python train.py --d_model=384 --experts_per_token=1 --d_shared_expert=384 --router_score="softmax" --routed_scale=5.66 --lr_router=0.00083 --n_head=12 --attn_scale=0.177 --tie_embeddings=false --init_std_down=0.00448 --warmup_steps=461 --seq_len=1024 --z_loss=0.0001 --dataset="wikipedia_en"
Below are experts of layer 6 (counted from 0) of a mixture-of-experts language model. Rows are named router (the router's row for the expert), down (a neuron's output weights, with its number) and show model dimensions 64-127. Each number is 500 + 25 x the weight over its row's rms, rounded and kept within 0 to 999. Numbers have three digits each.
After each expert's rows: a language model's description of what the expert responds to. This comes from a sample of Wikipedia text that the model never trained on.

# expert 11
router:497503498537517510495543487458511490487540483460484508532526488522513506467532487483445483517512512527431484487531460460535523531517533468499488553469520483509476502543475515459477505492494501
down0:526531453479502476527502522450503498464547523503518467566453503507507548468495503492493494508546496498471512508533488425520535487528508531532477536518477470501482495511447501526534493476485525
down1:517508468502526473524462536483543476499455513507511494549558518515536529499517516511480465493547526516527503476525504483508506501502483490502516496482521501494524491446461488488527497515453544
down2:495510511470488501529517482520526514483487516495478495499558477498509511492515510507495516559516521527498499474499501520544472478513505488516519500502524524541506477496436483518500467479494466
down3:509511530502462469491522524498479515524520490517534473510521541514510509546497509448511477520439494488539485526502478492505510554513504540519465510492448510506494461512472521489478524491478524
down4:507488473526498501504516501488517511459500505517543477499524509512501470542495548545492521523509531496506478512506480562540513530496523454509509522485505508489499521520457484498562518468444473
down5:496516515463497505502495510493471504557455517479529452496484468527488507482541482513502521456511479517448459504492490480526548477450476493505500495511488436493441507474527470465481499484513485
down6:518540524488501495502495510515499503517472510480527513498512496494541500459491501492471558467478522512483528482543491484494503499447505526501539497449466522507491488503519513482521529531471464
down7:494468525481500519517463547437510521504517493521498474509459493471476504519497521546518525515528447475489539500513483486542490469526488491504479476526574523502521497467497492495512494529471570
down8:507498523493510550522545548478487517521466461531501509537501484568505490498472493488537462519490518510518491489497477507495454526516513515523493542494449484484512516469484548501499514500484522
down9:522550487514552519498511502522493474552500473504518489494501483510502480512472494485444532445493505485521497483492542505454539453458497481486547488511505467501515520423532471413462520487532498
down10:500526475493522488501503514505466482495531474512461517489465505499502486474503512516532518555476466425541509506484506491530464536504468531475470532484559511557456527430471533485513513531504519
down11:475513501492480503491478530470517503486536501489537521495534474509490509484498493486542521492488527501509492519487494513490470479478491489506509512538502483493469481483469510456497492482461503
down12:483473481496512490506509507492506511475499520509523513503514486507491531455478489537496525492514472478509499577491503479512536468465510485479522480525499517447503490499501491487520533518476467
down13:511478466531512484519490521479509523481487516495505504550565525516530510510507490510492477496545502514502492474508493485528529466491502480501514511506510524477514458507479450514541498515468509
down14:500475495496443516489486477481486507470499538510490481478471559498505546529504497490462548504497506467524495515504511494497520522509507507478486484533481479486541447535519548487500490485510483
It responds to: The space before a year after a month and day, and the first digits of four-digit years, as in March 10, 1882 or 2-0-18.

# expert 31
router:482538535489532567439476527484498495508493487530459489517450541485457488477504488488497494524481495479505465508502510499507517499460529518509475520551502520499486508502504464515463493508528474
down0:477508486535485490464475502529468531484506478506491510495506475469486486470499500490536475572532536517508488479524512491502462517529548469466492518469512517529467499549490492534508524496525518
down1:517480513536461518504459450490512493494488536483496505488543495500482468478533490499483490486495512502465453511571503471514525510534472505491493498501548504529488503492523484516486481465544510
down2:490517502496520465518499476565530526555468516494455478482499527511475473476499470542475512497493505496503523469465484506461512512503473479492462544508487521523463498481510519539507524475519493
down3:486509539543484447526527476490552482478484548523519474462470503528517538490501507496468491498494448510521502528506481472486478532546482506537472482503490480487524538523531499451511503486541484
down4:526476499510517466491490481505500502538489509503465536509529533519447461482545529478485517510498538513527503500533488489424482510452499522508492525471463500524515509507525536488472483503504459
down5:502477513517518483492447542494502479502479466490527506535511493519507525500503516538508470468527462511497499463461529521526558490512519515532473521469500453491475528502492464470479473527522508
down6:447474501519503509512507525524502500493488525518532466487488457518536499463520495530492545469502469542492471511511519483470514507480543482513486488508516533507479515434508529480531485497495465
down7:489530508532515507503504486502498473524468500501527474538565498505486457524523501464479488440498504479546498490502540521485499496473532545517477506505478520519497495464525528477524478495471518
down8:472483530511493547522526558513512482484477503488525483493485431490507509496512497492514525479475505493541520496516480512479479506518489470530529490522502502526491466509547502526527487468468462
down9:472515537504504508508500500490517511463517485513459551462527466510464533490525532511533468474539491472495524517519486492487450493481512506566532489494443531480475500526520496503503536502525438
down10:483501505529477530489470492455491540463485481525490522452512485508503510534514509514514456459442491484495510477492522516530500501507492484484495462496484507519519532519533471478513537515507502
down11:483512499491518485530562475534469505533538488545489516499472493520509500447489507453541504477489477530529475498515501480491473468500522508530465532466525508517466500541489498501536463531512553
down12:522469529500482497466485492501519502484463502441496495481493569484496504556508463538500485522460501484482512475492473485466463548498487535468495494490542495474523490497530458518489501505506504
down13:495483438501465521521508471499530501530550503467541478504498506518463529503539498490453509539489490510473521520517507518442497498516522488500502498487497492529553489523484511475475501507488494
down14:516529486467441509523529486523513521497506556502495476518511494497487500516517494519489509501482507510496477472486513517474476477546525501491504503535480527506530495526488530460512488481525476
It responds to: First or middle fragments of rare surnames and place names after a capital letter, such as Y-ac-amán, H-ec-kscher, K-ru-ys.

# expert 4
router:449466518468522522482472513499477499491524516519507510470485535493508508506477496495521482489523500502490517518509496495515503482454478534501467479514529504486498473514540520567512489489479511
down0:454464549477525504491485499465483551470527526545475429529472532510543495515510477483494478526515458530508520500458483461525497501499482500509452496539469549504500481532472474570487516534513499
down1:512485472548495464496511506494489531504494455520484509476519469507484485456488502471507524480489487540505497496542514482502507517512522471543521510502511519491546508480508467541473527449486478
down2:458486471519476479506494479530463543432513482503518460502489528466515484484483534469502497495470490526466483484514498501486487438487493500532469490501513470494497465491460476558515541468482512
down3:533524523525502485495535517501540515504525552474525495485517466479461488499528518518498513466467509519485495471489510526489487500534454498481539521511511537515498513510509522468469508492477493
down4:478534547486497523521458486516490470498479515527520457510441525528519511527521498482524509514506494518522502521445490481493474511482502512498493515501440514518471494512521504524543543521480494
down5:508548547502510466532505532443490525505508535488518488538464542485479561494483495491466467471524486519494529522486460476535487499533466514476477521517541506503461477511473544511471515532474510
down6:516490514519526522491511461499488535489504475507487517537465485496534484490442498481522501486454503544485548506496534455508472521482449519516535482516482489490493481497538465544473537518498484
down7:502525481456504505488520509581479457502459497490501507518492505462494506499487446471547465510495521499508521476535521480500470480503489530475516510486495470486474500474500482509522449445496506
down8:515518485519523482517486489517544457561476511425506539530530448472475490520516521442513545467517485512514485473523510525466482487520517480502512509488464470501494503480466464475554468481478517
down9:493475471497492545503498505494499524505523478512496473476488501480438461484481508469516490454510519485501477459475480542469497523511545516506484533486497482497478488484473473528520555464509529
down10:509502504548514516511505507520485507473500514518474490534501499511510498502479472495498453502477497520487533543465525479503472520560475510507535483531517513505480470473497524534507492513493487
down11:522507481512520509475490452488512516483482471483471525486530460485472462478511504460464500536504502526516510539501463461496519470510474482485521545497506552512521505451488480570463492476520525
down12:504492510489509496559529488534532474469467513447548523501530504475537516517548491518561460506477540527488538478525486503460505471499511519455517486461512504474520453496539516459511457472452517
down13:511483467526510501480496495499511518490491517472467513539507479494511519534468507521494470469497521506488525516479477473549524551589487531501499503534550546494557443485499534501451475414497477
down14:495489490504487515516503489515485558487487492497487523515542487487500504461507486498480493554510494502493519492530471511514495496505525508497511521485467472509473462498493535539519569459473494
It responds to: Capitalized head nouns ending titles of works, companies and institutions, such as Music, Arts, Racing, Entertainment, Design, Poems.

# expert 15
router:514498507488453475494459502514498540505490484479493461466505467493482455484503499492498523493528497463520515500525477486478473528545508487484471553513508491469454479467491474504495476535509512
down0:452474523493468510516510489464482524487499518477482515539432480531486500513491525540474531535498499516483472511492480473459532515530503519490487509488485457544499486496495505498484490521497492
down1:515451482506515503493514522462536468475534521511468512455518491474543541510451474495522449527490476510491508493482480472533512493522516499532528489502525513490505513470494495484486530442506466
down2:527484515475479471493496485469557441543468495477518504486501512502491522527496543448481499481438520522465516508519518533492469502480507460552486500475496496525521494466511539508500519448536515
down3:518463527488531508502497455519467475509473491506514499520523517497514514459502505480496462472529511531512517512464535524493501514505498504471514499515519492502466500516499516486539514482478509
down4:518521517462483520480507457483488505502498526525480521507444484517468507532499533536486472522481478522446506505464536541515447491474486526502537493497512474497507480499516480459495528540496507
down5:468490548493461484486492495525540500445465525506536544505528545489520530500504476483518478492506458499483505510518521506489522484459515494549501480513485486503519503468497462504495525469545478
down6:519523505531517496477511516486504521498513559509506476503548515571508513532514503537452528556499469496541498502503473521511529512487496522548506479543477505494482539514479530490506518511485496
down7:495486482466489502488508466521471494509502561486487545486497506529484499512529564494532505464540507520486493495541445497476528522487469465543493505544480467510511545497463510540475492490518489
down8:492505489515519529480471453451499471531542498492470508508491518484514500477458466495484530526471497490474490471488508550552501499500518540472504513490488485504534495531489489525509505496487509
down9:524529525467515487493560470509482495512489491505494482490529511527492509485410528474513535543469497499527471510467495503476536460500512465516526484467493484493535485519511536498529469472528481
down10:520461541492520483484496510487540488488492485534462514480525501484517497537518464469502452490524495494522466489467457494517539505502495493545455456524500514480464503461478476549487499499486527
down11:518504531521479495507534489450471494480562507463537528498505536502513500497504568538506526529443472505514513536532485487448508524469482474519520520471458466501526518583527541480534455518509561
down12:528524529553488509463484497442526441457512494550551466513511508505524513477460472538505515534459508482514512503496514482483507523489485495487518509503473511491507559504483531507488535484483458
down13:531525494517468482548537474522489493468469509512524505517489518531486568539510485533493528549510489523509477523496471485455571506520435488505525436451513501511539494520502460531518470494482493
down14:470486503491483502546527506482473508484521497535539489526456519520437538540508557492519499509525454494463451512480505524536506516516474486486506477499516455501483489509483482520507472511495548
It responds to: Tokens opening a line or table cell after line breaks or pipes: first years in tables, list numbers, headings, name starts like Reb-ekah.

# expert 20
router:486498482548508482507524516494497472521541496502533472503479487472513524485496482485523529502480467524484494491504508493539532494514464554516471509516496517522531476524478516501470549522492513
down0:487532543505500506477503504468499466526534537510517510500453521513482498485518550511506464509487468487463503535498472501530510552475512511472539496492474555492493500502460515457453487516521481
down1:484461430519496470507525460536524483528526501469538522519459501516495486480505521491484522494488492482544473515482496518484516512485554522506513501489540490519461469480544495482531534489505475
down2:513494487503543510490455534488465531501490518545477548516505486450502506543491483508530490530486466474494499457501480488517492531527507514499527474517515528527543510514479496532540552515485512
down3:506522463529491527498495505495516498488528463517499517455489518527491545512490511496517542547488500509540480474543507507532498481497479462485549473518500509481512522442499475505525494495483531
down4:521561489496471474502492520506530491478473519515486433476473492506514512524490459483529462488528508491516488504506496495479540517517491518515471506492448470479487494506485543539495502478537552
down5:514499466494502485511519495516546515547486557476497514505529516476519509525521527512504507443521514509460508495512469489500484475438490517519482500457526501475508481508503525491471464473548476
down6:480503515507469461489552496519517485465504476519548457472473565546503525516477504507493537449526463538547511506493496493505545540526520463517473500492506536509504521497509450506462517453514496
down7:491500465546520538492487484528475476488503516525507529477493503516452498472488489479515522534503500514504486454551506516497514524510510448489514473482499496528485518451476468496512475515505523
down8:543530518505502498516504474517482466504470519522535494515470474498518486474449520520469512522537484488438458501486527468508512486493495504493503538457493470455456482447517507507525486487489462
down9:509519508489472500456525494532516520491507527506497509511514489541535517503473473497478503515499474478523486547461472482516484528484529461498509449508474512483484504500476509476488481511522484
down10:501515468499524509455514471508516526493492498525534549430507463487458490486502498526522491508487468516483492451517487494509507483447492485500485438455538499527496517493471465488539504508508486
down11:522497446497526481487501526513525576469480496501517480457496486443559490475461487505499494478479521459532497538487476515487497501531505462509533473479523474564498509495551533545533505487489494
down12:519512499535487451458515534507484470492487494467512506454508491517498473478533528473474491502508467496493478531492493478580497557515538494486467517480492491514489521446483450523513509494548480
down13:481518502500473515471552480496514520485496490525534443523495517550573503512485497476469553476471520486475502551480485461526511501470516489502512471485498471476492489500489529550511465501521486
down14:474533471514479509482499493500478486496507477525523519505472479496486508506503542530521531514498465483517474474507490526480523534555493474473512480507505518545484523513486463495499487538493505
It responds to: Commas after county, city or university names that lead into a larger place, such as Duplin County, North Carolina; Boston, Massachusetts.

# expert 13
router:495503459484523514514483463493463506525488527466540503460516532523480462462498546514532459456488530515521513492485529555481458477505502483447472516487564456502512491490517530515542492472462489
down0:491468529519484499476497516471492533534499497480541473516491492523456502477516499508552489504496487519510554522524485532501499481568562498488523483503502504518501518514514498520521493474468517
down1:473519490522526495508510467505512526524493486467524484510515515517498543481535506489501505538503493546495557478483504507514478465518530521499460499485478505479485496553527474528528485494544472
down2:467484498480519460447443489484471478502534524475506501494519519495499474499527497526488493493532533487455476509452479514506472477519530487467479505479489438479506471501496536490462531484519451
down3:528496480492524513449450479474465466529520501494498513533512517500455518446478533485508495467479513516457463486459501518518526487500486500474464490549508459509494496519481510524515461462487506
down4:446470514445484507520479500505538483498503509563491504466549493497480469509481508524501478496563494478473484524476494466512477502516522492501493474502463495524495539520458481501484504503554492
down5:528517504501499508510526517483493499517506493556509548520473456490470552511505523478475533499473486479465515504537452512468529507537519473538511445522499504507476505479515490519525454529467520
down6:509439506501469465500512506493500516532546508501499514504492499530493499547518483556545463465519482492504489508448496446522482491503491517522490556463504486504489541464493503438509521483535512
down7:558498535499510507523526505483499492507523522511478503526483466488477541506502501522550521523528487527473526510532484521499499527540512494469511458497500527522511510542525492495503480521471543
down8:478493498480487484504548518490518574453547507530491513519540479471520478473475495490506489487528470503480490531519525449497495507482467471489554498466473510506541491491482471470519495511547527
down9:485462519493506495486494492453484528523524523514529515479478512522501517511513499480486542475472550485476498540489497525465519471470483444551533527475503560520482524447505486561470490492484529
down10:530533519498504450546521531485540462525483435497482518483508490490546537507546499468503514502476490511513513491451510443470499515479541456541505460511510512500463526512517491464457517505544522
down11:447474513495496506518536526507496509474499514499472534483503450489474506464481514497525471506489490473501509535465465483510538528475476489492497509460517506563521540459498495497480508512509513
down12:509488510523530463523563541512504535474486456480469481497460484492536505518506479484518494500478494486512480509521484461538521534504485523498541537453498515495488497487509520543508504504508504
down13:520511464528492547434490474507432506497488501539536483483527526486520538492489496517498483489502508486459473503451483507486494490511532453526490478526499450471449502523451469479528487527501479
down14:525517490472491501539462460509577454495483500465509504497509520476518493498509473498487500477511511481485489521455465488476495437512521481486490504494505449476494475479505540483475507486491484
It responds to: Past or present verbs right after a subject naming its action, such as made, won, received, offered, asks, demanded.

# expert 27
router:489514483519499469488492523509487541487527480543484530500495503538514552489486450531545551520478522509524503483497469488465502536485473497525486475542471527502483502505515524494477502478501521
down0:511523539535519500532487542446499507472493481502537493534504467474472487478545456516496527502511473491495523482528488484514482502565537523535502486502523518468523526469492516475473505528503516
down1:484507439527472490481498471545502531554504491539476526481548495532507481499504569473520508533506510475475467497491490511507499531479484517472511514516486543518476485524492492500518474476509512
down2:517519500462496531485486531481475493511478508477458483512479506519471488548461511472475477490482492485491491523478448450489502514514523510528488480536522552522467505529478532490507491457531511
down3:478525491478486510548554548505509464506508455499520496528503464501490498494521483545502471506512468529515493493494501521543490531508481466469539471516493529477502531506480502520501510530493506
down4:489508534480509501508501499552491504520541464484519464535517486518532511477491513545560507482506525504499549473571533500475484482461486494490517543456531492468513529545498507498497461511509485
down5:472498528463551494533500528519483525473490488517484507484479477512528529486497493529501515478489510543506462474509526495498516449477488478489487493460509464480543538523515498486508493490514488
down6:494513510448493532542510519516498452471538465495461497500497485500501508481471524553545564528518503517488520495491525527497528486505530529479505516478498523453464525494477490485484489506477515
down7:507548491528530502522524489520523522490479510517519449478494518491504500515503490496487500511504499511499510517472475487520573438489532507481491488506462492452465484488521505538569525486503489
down8:478498484500528509522509510495464527505513470488514472498528481525539505458509512496489510491459502492493538449450509483478495505460480513521551506486488503510493487494530487492512529504475478
down9:509480512487534486514483548505509491503534537483521473552478486463502514541473503528501465525503494475492516508515459452489475513505488527509505505490506480495481521564471540552518481519518552
down10:482502481539498486458460520525516484485456502491501507523474538508476488452471474458496522470502526504518485486497501500519515500503508495560478508484494539500504497524531517519491509481468506
down11:485540473511508510516505528528505505485505515447534558513524493514495523503508438529510487495517467521484487476519458501497486540464504530479489535510521537486479557505511488492515517532506523
down12:495521542507515486475478513517432520513467473517454531498503532508524504470486502511474511531535521506493478481508527504483485502517530469507505508484514530501497527516484509501498503471493499
down13:517496504493541489533447493507479518467531490500529506537515534502474437500495484466488505518470494519475500474462483508518467485484466497485472526527491521509541531531504529450504506516499505
down14:526504554480493515484511513520481453531495506515487481508476518502515496517505463541487538521505496478509513501487504452486507536523507531536519529508444528506459472504516449549494491504532482
It responds to: The word as after known or described, at before institutions, and first names like Charles or Larry, plus commas in lists.

# expert 18
router:492556491510522540470540519493541494472471510471515518504548498484517534522551497482477515531543518478511477505552492526556523481452486465497525549540491495481496479464487482487507473506532439
down0:509514487526524445504490509507488508482491492529514477560502504469472468530540537536482486485490562507466501475484525458465537482453514511516556482552545458502493471500495529441488476526523508
down1:520510494476510508527484468481503480489526466531501496475516492476473559496479458509518463542508468492528517480536504476538472511534514543528474484522493499512445518516504506470550521517519503
down2:466509516522538450528465434477505503490541460537494502535483481515516478471497520481519538451508515491488486499518477520552526510479510495508495505552452496496518500522468451504542542543479514
down3:496499509513526552469517521545468514487470524505510457493506509517526530502481485480501535492477496508488532531466506516503500450445488528523519477489509486495506536494473528546543516538450475
down4:507479545479457484511491460495526539508490477492483515485502534514510490518505531430575537474476521529491494494494454455525502448481529468482500502506526526516493480513472543530478490485442520
down5:478485496497492514522506500485473515483486489484485508566527493535499528506495547486515479515478535478504540558491500481435509497500495468503489513487534515459506507460527567492515504506474519
down6:506503505472520488479520504490497536494513472511484479523515509505532502465515461491537503495485517511507494543465473486502504485464516505494500455461525489483489521538489509510498525525474466
down7:475478503535513522550527511497484508528514477516446540481485488493526553493529485524545500490477510489492564470519461526513464551557522512494538518482549530535510509507500539484534501473483526
down8:486496528473531496504509502520506536512479477507486487508528489506519529511482469526475498490489545503500548534478476494533513464441487510525538472471539482500570519496518513477512490509456460
down9:476480507515479471528493507487497519481504481514479465476475510517507495524461519497493533506554496500489505481502505474501510509498492503531533472524473489477542524451497517479506475517504482
down10:481524504545461496523444536476501481475496501492508502531508518529498517532508496536523499481526482504502488495524513523487451506507499432476526518487510500508498540464449535462510472482520464
down11:532505508511465506539531504522490528479510468512522517490520444534505478522476499488519564469488501489507492485569479489492485518472526495479520465521505451533497502532451505497524484463461488
down12:497501503533537552513509464476502536549483521454515490516530540458494500514530515519517533462504524462493496495447480486491483458493486496474524508507490479503461534521478455562522513464475491
down13:490489518500500490509512482464506545511525474491468476526512526473547492460475430523531499538505526519488505490492468508524522506508473489539493473513460516485566485532520507456470492510486504
down14:477484502491513507515499526512492492503489509517519525542484516512476499494501528516467501457522521463474468506473466496500534505437488540483522473494476483498518483497511497533487496491514542
It responds to: Nouns and superlatives right after the or a, e.g. the way, the team, the latter, the largest, the village.

# expert 0
router:469495522467462470492493476497539492497536483475498469523538523490513486526453530540468461511471466525474483546511462467510523517539493529510499468482489496482475520539473471496506483475532503
down0:504493495485594534511474506478507512477539516512527517487550508491489509472495507521486557514531485498462477534518477430493528527488509522529483483530530497512500484534511535484540490506534535
down1:528526496525420477488517471519501429521532533518520488524490502468487475526513481514519508458535451496510454522517499518529456448534492487517487478478495488493494479497454517466474560518492504
down2:491512528523540491466463531438486526490511537499489474506525474508510494515484482517486487522498534544514443464507466483477514482474497481544516523510519518496487489500502433517460494517480516
down3:462518535545465493498468505534490457518510516519537475518498490502477474513497507499509527511505447505522483521529500508534488481487494478540468494491487503536463558514478499496475520511513504
down4:534488502512466533545519503513484497544475500481486523507498496535521492467470521473484509497508518490519489477472464490514550532540522508524491497487491507562491492518507499482495521485515479
down5:495531529515473540480477535510468507549507504519472486516488427519484522491501484495488494537474511484507508429525521498519508501470443512488527527481461522513459530527552456465461464515496500
down6:480508501464518529495505511451484519516449484506502527494513491497533486481517517449479519485474546481496420527487569537498516503513482527507506491490481477515496482484498573511449518536506503
down7:508490469522545513497460500475512479511542503473485431504499521462450536483439453512479490469494484538516480459497519522484513479469486514505462575480492493499449509492486472483458506500501510
down8:505495520470451500489508498502485495504500500453482515467517521472508460501489510525513501530500497466519524494471463510511469461465482474469484499457521446476504476490503529482482477568508539
down9:505513497463531480506512500502510530511493506522471506489510484474494518471508502503479531465524533491521512502485503558532548463497484513480545505480491507528484453492466530559530524465456540
down10:542552519493522497483527464496502501511451497528504497522533486512518479449539523499496481478515500515548454533481532501538514486530475500493492500523475459547474557504491498493490490516491525
down11:503509510508489510481482515455522536490509539491480503468507516510437506505510503515498479502511516491496483496514496445551496456519521501460473518486450490517531503517461464483540538473557443
down12:485534497484476487479537483513455508532488500491499484484498486530519528498493494576470520481525523513477487504529477527479513487461491488533525544524518530480485534499494549533499518485492504
down13:529515459528505486496555495529489508519524512495512503543507476489493493476470541541507481522489503462495506508509501508512497521492501534503532531500481499483501539557504495499545466509474504
down14:495532516497504534492538469477485499516482507517519495503525528497494455474566482513447526498520497535476512505459505478449468513489495514499541488524510509499478515479490473521505548496474500
It responds to: Hyphens and dashes joining compound words and names, plus slashes, ampersands and accented or odd word pieces, e.g. Re-signed, St-Pierre, ground-based.

# expert 9
router:535532522473459510468502461483510502471481503520545476486500495532528517502523514462477529532500502512514502484517510522505470472502494487520500497490484461498505473554479495486513475486529497
down0:515508529473516523511496546478462513535526503519507515473512506547476489523521538521552525478486507493505494494511540492511474513480481436462529494496496507433537489504491503424497486532505515
down1:522490506532481489466498476507547498470500474507477476496534494501488468485531500479543502471496486465482504529491478524503518557517531465488493488485500493509528498563476441563559506470527531
down2:519529522482550516517502505489426480529480518552470502476507503491518529552469551528494559490505479514499436470452506510510562492511470471486510487492498492545507494527493497496553504487492476
down3:507445541460509495507442471485492499510476506472473473501482489485483487485523463527453480474490499506480491487447469502460519451521499542500489469518494530535487463469478514511540516494500493
down4:490509485478529504504494473509529490445493523531555506518485492530523489466522462516445468472465506557494524505527489496498508492485463508527474504468514511488526481517513523534515516520490509
down5:473498520523476490483526472488524592480475509494474484474509470515545521513557465531482505500525504500523487486510467493482541550513550464513497483480474537500487563471510510516489538510454485
down6:494503495478443485477547518500513498509532552480510477495506508473498509503488497489540491479544488523487507472494507468503521546506482520535526485480508503487478537488445536560471548461512486
down7:479546504541521511493537517545495510501473489484514478509481469523492511456494505546490494533492520513543518520489493501524547513504495501528499507454484537476490494529489499540523477513469466
down8:466515507499448496492552515512502503497482421530503516525494476490451506535516485500523492516477505505510540503475494461512514487513499549503488486509516487494494504541498453453478509536518514
down9:502519505440503538508509546487519481530515538510498508498524493525524550486478523539497509456535518479486459507476512518475542494468480531514547485511531479510519515526494487496483479489488512
down10:517522498475496487487520477507503494518506485491511521528493530510454494514476473499548524540569515472485521507464479480538535465500499524495522506528465459477518461466494489439488480481502477
down11:513487537492510461463500511499524551484434471489484508441513533487478492521490502497513480508485475502533501542477456450490466512477550513537475538465475522500504519495527491467484537490523503
down12:503549480512493531507517498486483496476496507521474531526522454518484523525515524526486514519547534511518484441499494536494522475553504453475487482455472496498474502490539482446502486506475479
down13:544463519525515539515505526550516468506478528506509492513495534530520517461488494513517491447472541520487470487511509489438495546504482527502496520494460540526496512541529520477496494500534491
down14:491522488547463497477494472553539549474514497512509416480488527493496429454503493473461477483503501553442469458485482453536535555472479484591513512490477510503500476513504492522486511537525507
It responds to: The verbs is, was, has and been, and articles a/an after a subject, especially opening lines like "X is a species of".

# expert 12
router:472480502490466470489485516535524515541484520427481518489535496500470520511470563534526522512521483546531479480450540483531549488484518494505532514484522469490552492516479496490544490490513481
down0:513530487540484461496548470506502478490478468523532516506516491533551494506469470493464513484472500488480503474524507542487492505447490494500505493450491523500512536535516457470499565503481509
down1:465514507552456491509484493502483511550529502488495492525520505496521506528531452513479512465504496493491549508507504510483495456473507541493440510499521488481500511509510465541479511464536476
down2:475505538509478548532463459505507484468496507512544500458454530525471509534477506468505495501504502497523468477539453458457509469533475490495472504491501449507512528511493496493503499472494431
down3:530504494496483544523469481453486502477485507458481514500506511506523442528464510471507528515504540512475497442482490510488505523510478458473451517515482510490506459513536528464473527518489518
down4:476516527495530475513518509503498536481510466542507493476525489513485487473461417505532497486458480482515500500503503523492500517515505534515534477504515563549517496509533515495463535492535453
down5:513481531498483521504519505488493530498582499462504480523504478502456544478491484498491488458512442494493522524486489484476472503558524490476527509501499497450502505455495508494534469482496478
down6:496485538513495517522525476461484482495522508525436509489480444545502520503507484515505488552518536509480502509515448521522551519483495500523491504507475509534498531518569487502502560568489489
down7:480557524513527475511503486515493513524502476517493461512537513531504514500472509510468445477463585520463475482525549470509520497507521520500489488441539521524465467449494512482501503488491524
down8:494491520503500522483461476533459480508517511518482495495516517528491517526487466532533495531511509457503458475524533503526487499500499524520481504505483462493472496495509539516507477505487518
down9:538535473495464515468517486502514484478538506542524530530525520480439453477507493495500488538530517478502478457497525478484468535512525481511481516504503484509525537516553542488488488538524526
down10:501531529513471455509490478483518548485528449532498500520503460495505475451491472480531443469472428488517562444523502543539501500485463498545466494471503512560498530512473514497448520511506492
down11:468455525528488466513482496497532526518557496498497515498486432455513473523459461488475507509527481477469487523523491509487513515491489504504509518469472526527516514484461450505498485530483534
down12:502498496525517479481508497488469487442479511493482492463489535442461497513510521470494506499543480518520492521485501504500459493508481504489494533482481520481508489530477467507522490503500530
down13:501501449497528506521502528510527494550441484533522476466514503528490490528492508457532464481488556475490509507476512485508480500484438501512495473458566464496504516521494487487470512459520502
down14:480533503505495480483501502484484512495508498530483487506514475492508436456490478505496434473504489493493573485513544521473503509444527507512531471521524532538519568515513478463505515507500508
It responds to: Word pieces inside longer words, e.g. dep-op-ulation, emb-att-led, ich-thy-ologists, plus blank spaces in table cells before numbers.

# expert 16
router:543520510508489513533507507510484501443485500489520521488499482516510544488486471452530509499537536532534486525495507479525527478534480506480518488470487492520548516507524503531495519497450531
down0:488519477465531493533499509485521528524519515501487506503527494518483500489510531506524456535528436502519512488480492492464501526495525490491476496558500500486509529488500462464539510492520516
down1:518537482470581497500504496490522506501482504490514497515508539552496519481479509504498526511485496520552490559502513494448514503469527530465533486503446521506534469507543483492528495464518494
down2:491492512480548497542485500453527439499489502483517495499523507491495509502518529492482504510546494510550500441473483524506518511504528461458497464532504462485497562492529496513560525523514480
down3:525497452488496510556488475554469521478522487495539525508540499507506482452432468478480523525508502531490514521472472500463512507473530517522544489532479473514563505486504504497519514438465483
down4:504500462527472471538486527492491477484518446520491502508521486520513519515488538547507533470465493480536510489475470445492507497535529477513476514453502461486535516509513549472538545454507481
down5:529521524514507541509491501516480475538486527447507513508438446485517530450530507479501505506510474531522460468482524525504508520503496510541494520512476526500501510473500504497471499544445517
down6:538516499516492538497517478527485474523479531478510487487495508467496499535497501478500510507511479497449470506486511493459491480490507479534494540468457511454483486491467480498520452522510534
down7:504482512450518485530466511485539486516518485495458511518484498507496475494509479524470500530514459518498560496467482535484516524505491500486502490511487551478536478524553542467491472495499520
down8:510559474507539471532468514483534473521483492501492462528484467520500490487481521466506487504528523496525545505473427482497517471466552514509512510493465522477499477512507483514535505491530540
down9:505533496515548507514479490465503525510533529461545522507547518510466478457514521476524512494497467497507484513504522524454509493490532518505542519541443474519514513499491478474552527461498481
down10:531491495484483475515521492471535487513478476481493526508508490483542480493498519456485520499475524542487492507493496548471515517475537542502503476522472542482555437515558539469488499482458497
down11:503468492546470479482491532508525485508482482526525486493494466490488512512518490494463489557488454511480482509560477502529479519533491477506515475505461506527480509501460514490495472475512512
down12:491522493495510542485493509507469471482517520528483491507529493529506516479465469478494494493510491509486515484483510484476523533518485491531484470476499472480487534533480479561498500515494471
down13:511530489506533476553512504479494454491491485504550464535515508536521490487515518501476499496470503525505519550531503501447456500433578508478474525503468483464528501495509521439506475499524522
down14:471502485496510459498465507516488468528484494537512477514550514495517495530489489500410484506468518541491493509467480465481537484521481499505486502529518507491538465515484517464511548513501517
It responds to: Capitalized head nouns of institutions, leagues and offices after a modifier, such as University, Academy, League, Award, Cup, President.